config.toml
experts_per_token = 4
init_std_router = 0.00799
batch_tokens = [32768, 65536, 98304]
Below are experts of layer 5 (counted from 0) of a mixture-of-experts language model. Rows are named up (a neuron's input weights, with its number) and show model dimensions 192-287. Each number is 128 + 32 x the weight over its row's rms, rounded and kept within 0 to 255.
Before each expert's rows: "comes after" lists some tokens at least twice as common just before its tokens as in all text. This comes from a sample of Wikipedia text that the model never trained on. Tokens count by the router's weight.

# expert 27
comes after: ",", "s", " to", " he", "ed", " it"
up0 [163 139 162 146 120  87 124 120 166 122  96 112 111 112 120 177 128 117  78 162  94 144 138  97 127 161 104  71 155 151 158  71 122  88 105 151 123 184 126 135 124 101 144 144  87 208 140  84 176 147  86 184 125  58  77 155 162  90 132 131  93  78 148 159 151 186 134 150 104 168 119 118 105 128 135 128 149 166 109 129 110  33  42 178 110 120 137 130 144 140 138 193 181 173  51 138]
up1 [147 187  80 186 123  99 136 126 146 125 113 101 124 161  86 106  97 118 161 112 183 112 100 135 136 119 120 168 190 139  81 124 111 103  78 161 114 107 131  65 158 172 105 118  68 138 132 106 124  83 135  90 101  82 135 167 121 146 198 118 126 115 134 153 145 128 160 187 116 178 122  88 103 122 119 132 179 166 202 103 114 164 128 147 156 112 130 105 117  88 144 137 187 147  99 186]
up2 [ 95  87  94 165 137 134  96 204 135  76 126 135 140  95 109 167 135 176 161 149 127 131  96 142  74  70 183 165  80 118 208 119 110 147 153 144 161 149  63 175 122 233 183  77 171  88 197  86 153 115 132 135 172 133 144 142 115 100 119 178  74 150 113  83 168 118 156 120 110 170 146 138 167 125 103 121 105 124 128  99 140 147 133 148 150  95 197  91 162 153  98 165 163 138  92 133]
up3 [154  79  91 142 114 187 135 109  92 114 103 162 162  34 106 143 110  43  82  81  97 133 156  99 114 118 111 161 144 160  81 127 133 151  85  99  61 161  88 148  88 166 164 154 124 158  97 130 169 104 104 109 138 129 168 121  88 136 202 117 129 136 130 111 108 130 113 121 120 129 143 142  52 120 148 166 193 109 125 162 125 133 139 174 136 146 118 158 112 181 137 146 121 113 105 122]
up4 [132 155 157 143 149 161 180  62 156 104 142 143 119 136 140 172 141  94  97  48 151 153 194 151 117 113 107 105 107 133 159 192 147 111  73 170 172 140 139 134 140 110  99  96 128 117 108 138 150 124 107  77 123  60 146 185 115   9  92 141  72 139 148 128 105 165 123 186 137 183 112 222 118  91 182 160 102  93 160 125 119  91 112 130 176 199 124  75 143  96  97 108 153 155 125 138]
up5 [ 83  84  96 142 156 116  95  91 170 109 165 107 117 178 158 115 146 125 162 111 133 114 130  87  54 120 130 124 120 111 164  37 116 143 113 133 132 136  88 146 155  87  96 108 176 155  57 124 171 158 108 138 175 142 145 176 113  80 100  91 147 161  82 144  93 143 143 129 127 125  93  96 113 136 110 130  89 113 111 116 147 133 123  80 109 164  57 113 152 171 125 111 138 130 113 139]
up6 [ 98  83 101  85 180 102 116 159 150 136  96 113 174 110 112 130 146 126 108  56 140 179 133 113 171 107 148 113  84 126  46  74 108 161 117 167 136 145 131 105 132 176  96 132 100 139  88 182 149 168 160 192 135 172 127 155 101  94  81 122  98 119 116 188 166 129  84 126 184 109 121 129 125 104 180  89 190 103 173 101 189 191 145 150 153 130 147 149 179 196  91 134 139  81 117  92]
up7 [ 58 134  98 162 103 115 116 107 106 115 119 143 154  93 161 102 114 139 161 132 134  52 136 193 134 129 117 194 103 120 177 116 165 125  99 122 116 130 154 102 121 164 165  69 171 108 125  96 167 158 187 126 124 148 102 130 133 170 147 128 116 207 148 100 115 172 120 107 144 114 156 110 144 108 200 113 112  93  98 100 141 139 157 141 116 138 122  70 161 168 156 107 169 150  89  42]
up8 [106 117 149  96 129 154 189 148 151 132  49 115  98 103 100  67 176 135 111  63 174 116 132 139 105 142 156 178 104 156 127 128 172 172 180 117 119  73  96 128 144 138  87 173 138 103  87 161 143 117 138 113 176 149 169 196 137  85 203  90 153 158 135 173 141  77 133 140 149 137 137 111 153 136 178  91 136  66  95 124  74 130 123 169  95  71 168 132 137 153  76 108 128  75  85 139]
up9 [ 77 134 168  84 129 124 164 125  82 127 107  62 205 137 159 106 140 176  71 159 161  33 108 101 127 120 117 170 122 160 197 121 148  62 116 136 123 161 133 111  91  49 154  77 153 105 132 177 156 149 115 144  68 189 146 141  86 150 146 101 142 148 122 163 150  96 152 139  73 150 132  76 147 117 201 155 118  99  98 144 142 122  97 103 129 121 111 143 154 129 116 105 150 150 108 120]
up10 [118 126 130 122 130 100  90 109 145 192 143 108 189  72 107  90 115 143  94 116 144  95 152 169 101 111 128  97 118 137  99 142 120 109 108 134 153 171 185 137 132 169 145 130 149  82  98 120 158 140 162 112 101 123  91 150 152 124 139 148 147 156  69 144 171  91 168 124  66 133 146 152 109 156 145  65 141 147 179  63  89  75 161 120 158  97 166  77 130 158 125 100  98 136 148 167]
up11 [ 90  93  67 127 162  94 141  88 104 152 148 153 173 139 133 117 128 157 168  80 167 140 168  98 118 117 143 181 154 119 186 175  74 129 126 189 126 130 156  77 152  84 113 166 105  92 152 136 138 170 200 136 186  91 137 170 118  53 148 103  78 191 150 160 161 174 135 136 138 170 137 139 115  94 103 173 144 199 155  67 101 111  75 157 159 135 160 155 163  83 110 116 108 137  98 120]
up12 [118 136 119 133 123 128 141 134  74 148  74 137 139 168  93  81 100 151 146  90 107 139 188 116 162 107 159 128 205 134 115  87  97 147  65 138 104 128 186  75 114 148  51  76 137 176 170  93 149 103 174 105  75 163 111 100 115 117 107 125  88 143 159 164 171 146 153 152 138 139 164  98 112  94 120 167 125 128 168 130 149 155 131 113  81  99  64 161 126 139 160 155 105  85 134  92]
up13 [128 136 144 139 148 138 123  98  91 100 106 117 168  98 131 188 123 137 127 108 115 152 191 169 134  90 106 141 119 148  99  99  40 141 105 121  97 157 114 142  87 128 182  87  76 124 137  83 167 128 161  67 128 107 131 103 126 143 128 130 200 129 112 180  57  90  86 139 191  96 102 182 217 142  81 146 112 145 162 174 176 166 183  65 104 141  83 124 145 122 131 108 143 142 130 114]
up14 [102 127 137  98 117 111  96 127 160 135 168 161 128 110 142 180 185 123 127  89  97  82 101 139 117 165 149 146 150  87  96 161  59 114 207 172 164 145  84  68 159 185 108 115 100 117 182  60 110 127  95 106 142 152 138 129 161  86  86 175  56 168 155 120 123 130 116  96 156 136 141 159 188 133 134 143  84 132  99 129 140 110 182 163 132 168 109 135 152  99 155 101 101 108 136 108]
up15 [142 171 159 147 156 153 114  81 138 133 104  34 137 123 133 160 133 115 121 111 139 121 130 149 180 114 143 154 156 109 122 150 135 122 103 131 112  70 135 140 136  48 117 152 115 116 145 102 153 118 118  92 130 165 115 121 110 255 110 162 169 138 104  97 132 159  83 123 138 124 127 125 162 119 147 104 108  93 119 159 144 153  59 100  85 162 129 174 111  99 153 120 137 183 131 170]
up16 [101 183 122 105 109 133  64  71 107 125 107  69 131 115 130 107 146 127 139 128 136 190 144 149 149 123 178 112 159 138 108 189 107 154 129 120 149 113 170 149 147 131 121  65 106  87 113 143 175 146 193 130 156  85 171 135 157  89 150 118 101 151 164 138 117 101 112 130 123 142 140 170 170 115 106 159 154 155 144  78 104 120  98  83 204 101 138 140 157 118 172 139 131 182 140  67]
up17 [ 95  80 124  80 152 157 169 153 109  50 138 125 129 105 126 143 134 125 121  93 135 130  69 137  87  85 143 187 162 156 111 141 159 184 125 113 117 126 140 161  81  88 152 111 201 104 175 126 122 105 163 139 101 106 137 150 160  75 132 112 114 139 162 152 115 147 131 124 167 136 144 113  93  89 103 127 151 177  68 154 165 128  90  96 112 136 121 141  83 134 146 106  53 143 145 159]
up18 [ 69 115 148  78  40 123  94 190 159  98 123 138  85 121 146 209 118 132 122 115 119 135  78 123 159 142 149 135 105 121 168 119 117 157  72  90 138 136 106 115 112 104  52 168 163 120 148  41 126  76  82 117 152 131 152 145 109 181 151 141 132 138 109 188 122 145 133 136 186 107 103 105 170 180 129  56 128 143 112 155  70 120 178 124 113 118 152  98  48 109 133 133 174 126 107  94]
up19 [191 134 177 135 125 150 104  87  65  56 101 115 166 117 142 154 108  95 185 155 119  94 103  78 163 160 166 126 154 115 135 143 179 143  80 180 103 126 191 157 136 158 142 126 144 130 173 108 123 156 171 141 103 152 123  51 174 120 106 139  98 103 166 145 175 107 145 122 194 131 154  77  84 143 140  83 111 114  96 114 108 101 192 139  86 120 165 128 170 109 105  99 167 130 188 119]
up20 [101 124 158 143 120 157 128 108 131 137 136 113 144 101  80 168 162 129 159 123 106 131 105 126 135 167 130 110 132 115 109 167 136  86  78 137 137 136 130 133 148  72 160  96 153 197 149 134 134 102  60 121 165 139 159 115 169  81 114 123 108 136  26 123  99 146 153 130 128 128 161 105 135 135 158 117  99 162 135 126 183 101 148 148 144 127 134 161 135 163 151 124 119 146 126  73]
up21 [132  88 142 122 173 187 130  73 150 130 142 103 165 138 141  76 159 156 130 125 178 126 134 145  72 125  60 165 109 152 142 122  51  86 112 109 123 121 184 127 157 157 175 112 152 172 153 134 153 172 141 142 165  88 113  94 154 150 132 142  94  73 106 132 149 138 101 204 152 119 164 104 137 122 148 145 153 118 145 121 152 103 163 123 122 124 145 121 163 186 167 143 108 174 118 106]
up22 [ 86 140 151 163 156 149 144  79 115 140 137  58 133 198 145 132 117 102 151 154 120 151 164 110 150 102  93 122  45 133 171 122 145 141 108 122 132  70 149 125  69  75  79 141  97  86 138 112 130 146 157  93 208 142 159 196 150 132  57 161 194 150 128 132 163 127  79 165 101 116 144 168 122 134 145 147 175 136 120 118  90 128 152 116 134 202 125 124 177 105  74 163 133 157 137 141]

# expert 10
comes after: "\n", " of", " in", "\n\n", "ed", " on"
up0 [156  58 146 158 110 163  88  54 156  87 123 118  96 136 140 204 117 110 124 113 110 116 152  91 116  77 145 119 148 146  90  93 120 169 146  87 101 168 108 112 138 140 127 125 135  82 124 132  82 126 200 171 175 122  85 136 141  81 108 156  77 154 156 149 148 124 171 171 170  92 169 115 146  98 160 109 118 136 152  66 132 164 171 155 151 146 119  88 118 117 136 166  92 146 197 124]
up1 [ 71  79 152 194 133 179 117 118 145 211 103  84  80 130 154 139 133 117 166 119 121 152 198 151 145 128 121 153 151 154 141 113 189 128 122 110 136 129 166 114  99 139 100 159 163 131 154  88 145  75 185  54 113 145 165  93 108 166 119 110 162 109 176 121 148 100 116  73 105 134 175 103  95  84 114  91 131 141 193 126 104  91 195 119 107  59 149 115 129 128 129  75 106 127 146  68]
up2 [119 108 133 121 112 152 189 148 115  98 112 117 184 122 116 165 161 115 185 106 105 105  64 102 169 133 107 102 138 109  75 137 131 156  65 178 121  91 164 131  95 166 122 146 112 168 134 125 156 107 154 174 121 130 132 130  41 103 171  96 158 113 101 107 130  72 130 172 139 103 161 115 122  77  93 138 174 195 120 155 121 117 143 114  94 110 167 189 125 131 116 135 108 168 124 146]
up3 [149 157  99  95 101 168 152 139 123 145 112 135 145 129 122 132  19  75 126 135 135 140  92  94 104 175 114 134 126 135 154 185 104 135  93 162 120 125  92 109 162 143 154 111  93 135  93  99 185  94 107 104 185 121 107  71 114 107 208 152 120  62 127 155 159 157  82 122 166  98 163 116 170 120 178 150 146 112 142 103 138 117 119  97  82 139 103 181 139 102 111 125 117 164  86 224]
up4 [137 147 114 133 158 190  78  73 145 103 119 136 163 173 106 177 138 149 146 136 116 125 112 109 130  94 141 101 117 163 142 120 128 106  91 110 143  93  42 120 120 137 109 134 131 169  95  93 143 114 168 110 166 162 123 142 133  46 164 206 147 159  56 151  81 154  79 130 182  97 130  96 152 117  93 129 141 101 109 113 165 132 159 118 122 161 128  90 103 165 123 151 124 110  78  81]
up5 [143 106 127  68 120 132 136 102 150 155 182 158 124 219 134 103 180 140 121 128 152 142 144 165 112 140 116 197 152 122 177 251 134 127  86 137 117 171  86  89 146 171 140 171 126  81 177 128  90 131 113 148 151  61 171  60 141 114 141 128 144 177 106  88 107 129 160  72 192 114  72 117 183  99 151 131 167  46 155 174 139  58 195 170 109 160 122 148 140 166 134  91 135 132 158 213]
up6 [ 92 146 158 125  88 124 161 130 102  90 157 141 159 167 120 130 125  72 113 151 151 130 173 149 114 125 112 107 158 122 126 128 113  90 130 183  83 106 143  97  76 110 124 128  92 128 123 100 145 162 176  93 153 154  67 111 114 191 123 139 154  49 179 133 105 149 154 178 134 130 109  97  98 164  82 147 176 136  96 126  93 113 112 159 140 143  80 147 142 139 181 125 125 131 131  92]
up7 [168  66  99 160 114 128 110 108 118  64 159 123 253 147 116 155  91 155  51 102 100 145 143 135 150 116  62 162  72  94 141 156 148 121 181 143 152 116 134 145 156 135 151  79 125 136  75  89 171 202  81 142 195  69 111 110 130 134 144  76 141 115 147 126 108 175 147 138  95 168 147 108 120 129 118 109 162 137 106 136 156 145  94 129 172 149 140 144 190 103 130 153 150  94 124 110]
up8 [156  99 149 156  99 149 147 105 147  79 153  98 160 157 134 160 150 121 128 159 116 139  84 123 131 134 182 129 130 119 116 129 147 124 112 155  75 178  77 128 147 146 108 102 108 169 144 155 106 119  96 147 160 141  57 101 147 125 148 121 144 133  84 125  77 125 115 168 104 150 112 146 187 158 167  79 110 197  67 190 115 177 125 161 219  74 143 119  99 137 119 135 125 100 137  89]
up9 [164 101 119 142 171 158 170  97 140 143  84 117 201  78 147 144 152 131 147  84 150 162 153 128  94 164 146 115 115 149 145 103 177 106  90 128 133 129 130 143 128 155 139  85  87 138 116 101 102 150 151 130 132  63 157 171 145  33 142 106 155 127  82  74 121 138 214 147 146 123 124 149 147 128 137 163 116 132 115 138 154 105 138 160  78 117 131 113 139 188 107 134 140 126 150  74]
up10 [106 130  85  96  95 129 135 151 162 178  84 118 115 205 255 107  94 126 161 129 157 113 121 193 112 168  90  85 143 111 176 147  94 104 156 141 121 168 126 102 100 102 138 102 141  66 106  79 103  66  92 132 143 119 103 112  71 118 106 144  78 175 133 101 152 103  69 117 144 105 152 111 145 114 154 151 135 131 113 107 113 123 106 123 130 130 168  93 126 168 104  84  94 105 145 176]
up11 [147 119 117 133 101 143 100 125 116  95 143 119 117  82 145 137  84 112  82 178 133 166 151 112 160 110 127 114 144 144 140 137 104 142 156 162 154 129  84 128  86  77 110  98 117 177 159 164 123 103  96 122  78 143 116 124 112 114 156 168 149  78 146  90 104 143 111 135  85  99 129 112 145 153 125 101 200 138 113 136 146 141 168  81  85 108 107 116 109 105 144 114 107 135 153 129]
up12 [146 129  80 116 147 106 191  96 137 111 106 138 123  54 134 172 108 162 104 157 144 167 135  89 129  98 116  97 120 120  82 117  87 107 126 112  20 123 129 124 105 187 124 151  41 120 172 175 104 153 134 163 117 156 132  94 115 204 148 148 120 112 135 155 157  96 141 111  41 132 105 170 141 130 128 114 151 171  54 165 108  88  57 184 145 130 104  97  92 119 138 118 161  97 149 165]
up13 [102 138 161  95 114 132 140  92  90 140 132 112 102 126 148  97  97 149  69 104 140  81 106 131 122 120  75 142 112 159 134 170 121 140 119 152 113 168 136 144 125 103  97 146  93 125 102 106 115  85 161 134  54 114 122 158 127  95 179 150 169 128  90 122 117  98 139 117 106 149 108 141 136 135 150 110 125 124 157 125  87 119 160 101 134  91  28  93 114 152 179 106 141 192 149 145]
up14 [ 78 168 110 114 101 112  81 132 118 152 125 113 137 110 128  95 103 166  94 118  92 163 178  78 157 198 197 161  84 136 168 143 114 116 104 102 146 100 115 109 172  81  99 127 112 105 160 168 168 152 138 108 126 122 119 164 168  80 115 126 169  87 155 198 127 124 112  85 111  89 101  72 213 143 114  96 111  70 113 106 133 179 149 162 116 146 147 134 113 172 139 126  83 145  72  87]
up15 [151 149 149 102 165 122 150 132 119  99 116 140 126 113 105  88 144  58 100 138 149 101 146 123 101 134 137 186 132 143 134 163 127 112  41 131 112 122  99 174 148 196 137 135 164  74 111 203 137 113 135  83 111 165 111 176 157 135  79 104 151  97 163 100 147 147 133 154 131 144 124  96 120 142 165 136 111 131 102 139 117 125 143 153 122 163 176 147 156  93 110 176 101 140 150 136]
up16 [137  87 199  80 131 108 143  73 145 117 149  92  53 130 126  93 138 153  98 116 149 169 106  90 119 157 139 164 145 144 108 123 131 139 101 106 156  99  91 176 155  72 119 173 126 137 118 133 123  91 236 149 164 111 123 111 153 142 125 146 107 162  96 137 119  95 128 143 119 108 191 131 193 153 146 130 141  94 125 139  94 104 137 124 190 140 146  94 121 153  92 106 213 118 144 124]
up17 [ 79 156 143 159 134 137 101 159 188  98 117 157 174 117 160 150 130 142 245  56 120  96 172 100 139 141 202 114  46 100 146 141 105 106  89 137 115 132 151 155 153 106 102  85 150  85 103  88  77 122  88 114 174  57 106 120 135  37 153 102 125 135 121 159 137 166 136 126 141 130 108 149 198 134 100 119 159 100 176 114  92 106 140 137 176 125 152 151  89  92  98 147 116 124 108  54]
up18 [100 138 125 199 127 182 200 106  97  77  92 127  98  89 154 150 101  87 128 130 119 167 158 129 168  73  76 143 135 123 128 114 112 114  50 184 180 135 149 149 117 148 152 101 107 134 126 162 179  85 163 144 137 150 168 155 127 158 158 140 186 176 117  92 167  94 153  91 131 171 108 183 149  70 188  95 162 155 181 113 176 106 206  80  92 130  31 154 136 111 152 158  91 150 114  85]
up19 [ 43 136 119 165 161 115 132 130 156  96 138 130 148 124 158 129 154 109 136 167 102 154 118  72  88 172 112 156  72 173 107 134 161 139  15 162  93 126  73 161 160 192 129 121  98 130 132 113 148 130 134 151 210 129  21 127 141  71 182  92 211 122 131 106 155  85 130 130 182 181 126 169 160 154 121 144 191 155 156 116 140  64  65 153 122 121 140 148 125 155 104 131 108 118 182  95]
up20 [144 106 166 126 153 135  74 153 169 123 126 109  68  96 101 132 149 138 143 122 170 142 135 110 207 180 132 111 181 132 147 116 148 147 132 115 144 105 124 165 153 175 124 138  89 102 197 226 179 133 119 155 117 105 100 123 139 175 139 165 144 141 138  73 130 111 158 158  55  87  82 108 167 124 109 112 174  88 131 162 170 148 105 135 144 191 164 151 109 126  91  67 112 141 177 112]
up21 [136  74 128  94 123  84  90 165 106 123 148 168 111  49 154 105 189 138 129 161 188 130  99 140 150 143 187  34  94 135 171 155 147  85 126 121  73 100  83 123 149 200 207  95 150  92 134 143 152 102 140 138 185 113 104 111 146 122 140 124 158 112  86 143 133 122 150  90 150 117 170 172 107 133 180 108 177  96  95 119 135  84  76 151 161 167  41 137 103 165 182 139  95 136 167  89]
up22 [ 89 177 144 133  95 122 216  70 133  75  84  82 134 137 140 135 181  90  95 148 150 141 121 131 140 136 146 134  96 137 182 108 148 107  84  78  92 108 148 174 144  95 155 128 116 156 159 102 123 138  96 131 166 116 125 113  53 127 136  98 169 101  95  77 122 126  97 154 136 114  48 143 143 145 131 124 101  87  72 159 127 159  78  96 152 198 147  88  97 152 181 104 153 143 150 166]

# expert 30
comes after: "-", " |", "|", ".", "=", ")"
up0 [146 115 134  99 115 110 137 109 156 122 131  89 103 130 110 120 145 120 151 105 138 105 124  96 107  70 112 126  73 125 107 117 105 110 123  99 155 106 116 132 133  94  99 153 183 103 127  82 159 178 127 192 163 165 137  70 125  80  98 128 127 126  87 116 164 137 187 113 100 146 153 139 161  99  83 112  67 131 133 133 169 149 112 110 170 154 119 120 122 110  90 130 140 122 133 206]
up1 [124 134 127 122 137 175 123 137  78 139  70  86  92 119 141 106 118 151 114 147 107 120 142 123  92 122 114 198 138 139 147 183 151 134 149 133 152  89 131 134 121 144 104 125 130 147 145 125 136 138 153 128 126  68 148 132 179 109 176 101  85 107 198 134 133 135 108 132 112 103 151 151 128  90  40 145 204  73 152 107 171  81 119 171 176 157 169 119 144  56 151  72  97 102 100  82]
up2 [137 110 122  90 113 133 114 152  76 129 134 164  91 108 160 136 170 128  60  87 142 174 178 128 155 144 124 123 182 118 129 114 129 132 150 192 169 105 120 157  86  85 156 140 148 120  96 122  78 137 128 165 168 100 153  92 139 104 121 149 132 111 112  55 121  98  91 122 182 113 137  62 164 125 139 146 171  95 130 135 122 130 104 123 138 145 143 132 120 185 122 124 115 157 108 148]
up3 [ 99  82 166 163 150 152 124 152  83 149 145 120 113  78 107  91 136 142 101 117 101 107 120 152  57  96 128 130 185 121 164 154 119 114  79 158 103  87 131 140 105 152  70 100  42 151 111 107 146 144 175 142 178  90 154 101 198 101 135 163 155 150 158 136 179 154 115 126 137 108 119 193 121  71 113 139 119 102  60 109  97 107  56 157 134 175  74 146 120 182 101 138 151 154 142  90]
up4 [ 72 183 104  61 119  79 161 178  83 155 115 123  56 140 122 153 121 139 111 149 149  56 122 148 181 100 102 129 100 110 123 111  90 134  90 146 255 183 114 143 102 122 106 186 157 120 176  97  87  89 125 155 100 148 166 136 136 120 166 108 155 123 188  80  98 108 152 139 179 112 106  67  69 114  97  49  85 156 146 134 114 152 167 174  99  88 112  88 156 102 120 150 127 106 124 124]
up5 [100 111 147 130 149  91 205 168 133 152  74 147 106 146 145 135  89  87 142 107 172 113 138 135 126 102 117 104 131 139 130 132 138 143 183 115 114  98 159 173 115  91 100 129 154 124 120 140 142 113 130 128 112 200 121 174 142 211 118  96 134 193 105  49 132 134 120 106 148 153 165 119 106 140 115 158 132 237 156 120 150 141 183 156 168  82 103 104 169 174 106 117 145  94 157 106]
up6 [128 137 156  98 119  85 157 112 128 149  95 148 140 124  83 126  99 123 154 111 126 148  93 154 117 149  64  88 118 157 172  72  60 144 175 105 130  78  82 128 165 137 102 109 135 122  80 125 196 118 120 131 115 112 102 154 181 120 157  46 125 109 134 118 142 153  91 120  88 137 130 129 154 125 109 137 137 162 121 185 185 144  97 146 117 114 100 167 129 150 115 135  81 156 211 132]
up7 [124 129 154 147 132 184 130 209  25 166 123  85 145 133 121 130 125 167  84 163 118 154  75 125 166  95 108 129 143 146 121 209 188 147  72 131 103 140 116 116 109 173 117 133 124  96 180 139 114 147  93  70 137  87 168 104 147 103 152  84  73 150 101 118 111 111 142 106  67 145  83  90  85  98  93 106 177 122  95 133 156  71 114  86 107 151 101  73 113  94 150 129 120  92 141 153]
up8 [149 118 162 145 127 132 104 107  82  92 122 112 164 106 140 164  91  63 106 141 147  80 128 191 132 137 126 193 137 113 153 151  67 109 127  59 138 102 104 103 139 210 146 157 103 123 137  71 221 145 179 140 116 120 143 167  91 103 142 115 102 152 105 148 136  99 155 132 135 107 108 140 182 165  83 140  95 105 128 158  97 152 136 122  93 161 195 193 120 118 125  69  91 156 112 126]
up9 [ 98 124 180 138 129 124 186  41 147 183 160 118  92 121  99 127 142 148 117  94 155 106  88  96  70 114 149 125  83 146 177  63 164 171 172 159  98 135 163 192 124 131 127  53 128 165  64  93 117  64 183 132 174  88 114 132 136 151 127 127 100 150 142 176 170 138 139 118 153 186 148 131 162 120 108 118 133 161  90 115 123  92 140 132  98 101 138 160 144 162 148 106 142  71 102  82]
up10 [170 135 147 111 102  94 155 105 129  96 159 171 139  61 112 155  93  81  90 136 195 120 127 162 116 131 122 140  98 134 138 135 140 113 171 117 129  65 141 197 131 172  62 160  81 110 141 185  78 168 187 143 152  70 131 143  92  81 108 141 120  75 138 221 139 143 115 110 138 165 105 186 119 106 132 136 142 123 129 147  81  61  94 155 147 103 112 106 109 132 123  95 107 103 191 151]
up11 [ 91  92 168 151 159 124 111  98  63  57  85 141  28  86  84 168 127  95  96 131 115 115 110 106 146 166 144 118  85 169 197  84 121 132 102 117 150  66 152 128 102  95  71  96 194 182 123  86  94 117  99 166 104 111 173 155 127 110 110 103 121 145  92 146 109 171 128  75 118 128 148 195 125 139  99  85 147  76  85 152  94 135 172 119 160 125 120  89 140 125  91  95 107 116 139 200]
up12 [135 160 132 124 106 171 149 138 140  91 116  84 114 170 165  49 145 129 125  89 156  79 149 168 184 181  87 124 144 111 119 123 140 124 106 177  81  98  82 132 126 139 130 127 176 114 103 113 158 113 124 125 143 132 180 187  85 154 164 191 106 118 182 157 145 118  94 126  90 116 138  92 166 134 168 177 118 143  98 116 167  79 135 154 145 130 143  59 159 119 115 107  67 146 161 205]
up13 [130 122 107 115 118 156 140 204  79 166  91 140 141 136 149 118  86 126 129  99 122 110 106 107 144 107 180 171 172 138 128 155 104 114 143  88 123 166 145 195 113  50 102 104 144 142 116 101 118 100 135 184  95 154 107 161 122 140 182 132 205 147 122 139  85 167 112 186  80 131 128  84  94 120  41 124 129  42  98 121 110  92  96 131 105 181 125 125 169 182 100 118 141 206 132 128]
up14 [113  98 165 118 108 140 140 180  97 117 185 112  94 147 109 166 169 100 135  65 115  97 157 151 138 132 167 159 189 121 136 164 114 122 114 113 107  91 182 122 181 109 136  94 120 106  93  97 150 114 219 114 117 146 101 106 107 163 126 146 102 173 118 149  93  89  96 100 111 142 104 167 178 103 100 119 143 153 112 144 118  62 123  95  90 169 137  86 116 169 117  98 178 124 180 120]
up15 [149  90 118 125  91 187 137 143 110 153  87 136 130 138 131 166 173 151 135 131 142 129 112 162 118 134 135 169  90  94 106 178  94 130 153 188  97 132  65  88 122 160 117 122  80 147 213  91 106 118 108 114 155  94 134 107 122 123 146  94  63 144 113 144  86 136 162 137 157 116  94 131 128 150  93 102 138 140  96  97 116  71 105 140 128 161  39 127 114 148 131 121 117  93 179 181]
up16 [ 51 140 128  69  79 147 148 147 113 178  82 129 133 110 142 103 142  93 110 132 112 109 181 141  69 103 112 114  88 134 190 151 111 124  55 127 129 122 135 113 107 184 148 123 147 149 163 114 172 140 152 125 120  52 153 108  76 152 114 124 123 167  85 150 165 122 181 133 192  84 137 112 150 151 191 149  96 161 115 150 122 168 148 134 144 165 117 164 163  96 145  80  94  85 106 146]
up17 [115  93 135 111 104 141  75 140 119 120  95 170 164  45 114  98 177 128  97 210 150 151 122 100 115  70 179 107 142 107 135 172 121 136 100  86 174 161  76 107 116  71 152  99  87 118  84 115 178 127 167 160 127 134 164 148 137  81 169 165 110 131 130 136 107 119 121 122 187 175 103 117 230 181  86 130 117 147 149 132 116 103 159 125 104  75 131 199 146 127 133 132 164 156 147 137]
up18 [159  77 172  94 110 175 101 153 111 136 193 115 128  54 105 128 134 152 109 129 101 147 142 197  82 159 113 167 151 123 142  77 104  85 144 108 157 148 137 143 122 131 133 177 136  89 127 139 118  82 139 128 105 128 106 150 160  83 103 155 137 128 154 166 106  82 138 199 197 125 105 163 131 105 134 181  97 112  50 129 157  83 119 151  97 135 138 135 104 177 150  99 108  79 135 159]
up19 [147 139 136 137 171 141 132 108  35 185 127 144 135 148 123 130 133 159  75  59 104 163 119 129 125 110 132  90 150 136  89  95 125 104 153 171 138 101 130 126 112 118 196 117 114 145 187 171 149 144 138 124 102 125 128  85 123 102 175 137 159 115 146 124 146 100 151 126 122 179 143 160  85  33 119 103 127 138 130 119  92 111  55 147 153 160 136 134 160 144 109  99 118  93 133 128]
up20 [133 154 157 112 152  87  64  78 115 124  88 110 125 116 105 140 138  92 124  59 115 162 117  95 164 104 131 103 101 128 131  93 139 136 183 156 135 169 128 126 133  51 141 143 131 157  84 118 118 107  87 151 130 135 103 166 127 140 146 188 154 131 164  98 134 149  92 100  96 100 111 118 134 150 182 173 162 125 101  79  98 147 129  77  72 126 140 104 125 121  92 186 194  97 155 152]
up21 [180 121 171 154  58 145  94 117  61 149 122 128 199  96 113 168 135 162 165 139 122 165 122 137 129 105 129 130  66 122  64 140 117 105 113  96 145 179 144 193 177 186 124 133 112 125 188 134 155 175 145 130  94 136 161 132 123  80 133 148 120  59 119 154 121 112 158 119 147 149 117 174  88  95 103 139 136 105 119 160 153 121 158 135 171 111 187 141 153 128 111 129 120 121 162 153]
up22 [167 122 136 139  75 101 128 148 148 141 115 127 157 105 158  83 138 135 137 123 139 151  87  59 180 180 141 148  91 120 171 184 127 125 129 112 134 170 180 176 111 110 141 144  98  56 161 145 121 114 119 118 133 148 133 163 142  84 119 103  98 115  96 118 147 105 173 145 127 137 136 101 192 133 167 127 167  76  46 108 122 149  90 127  93  95 198  65 148  90 120  78 122  88 133 106]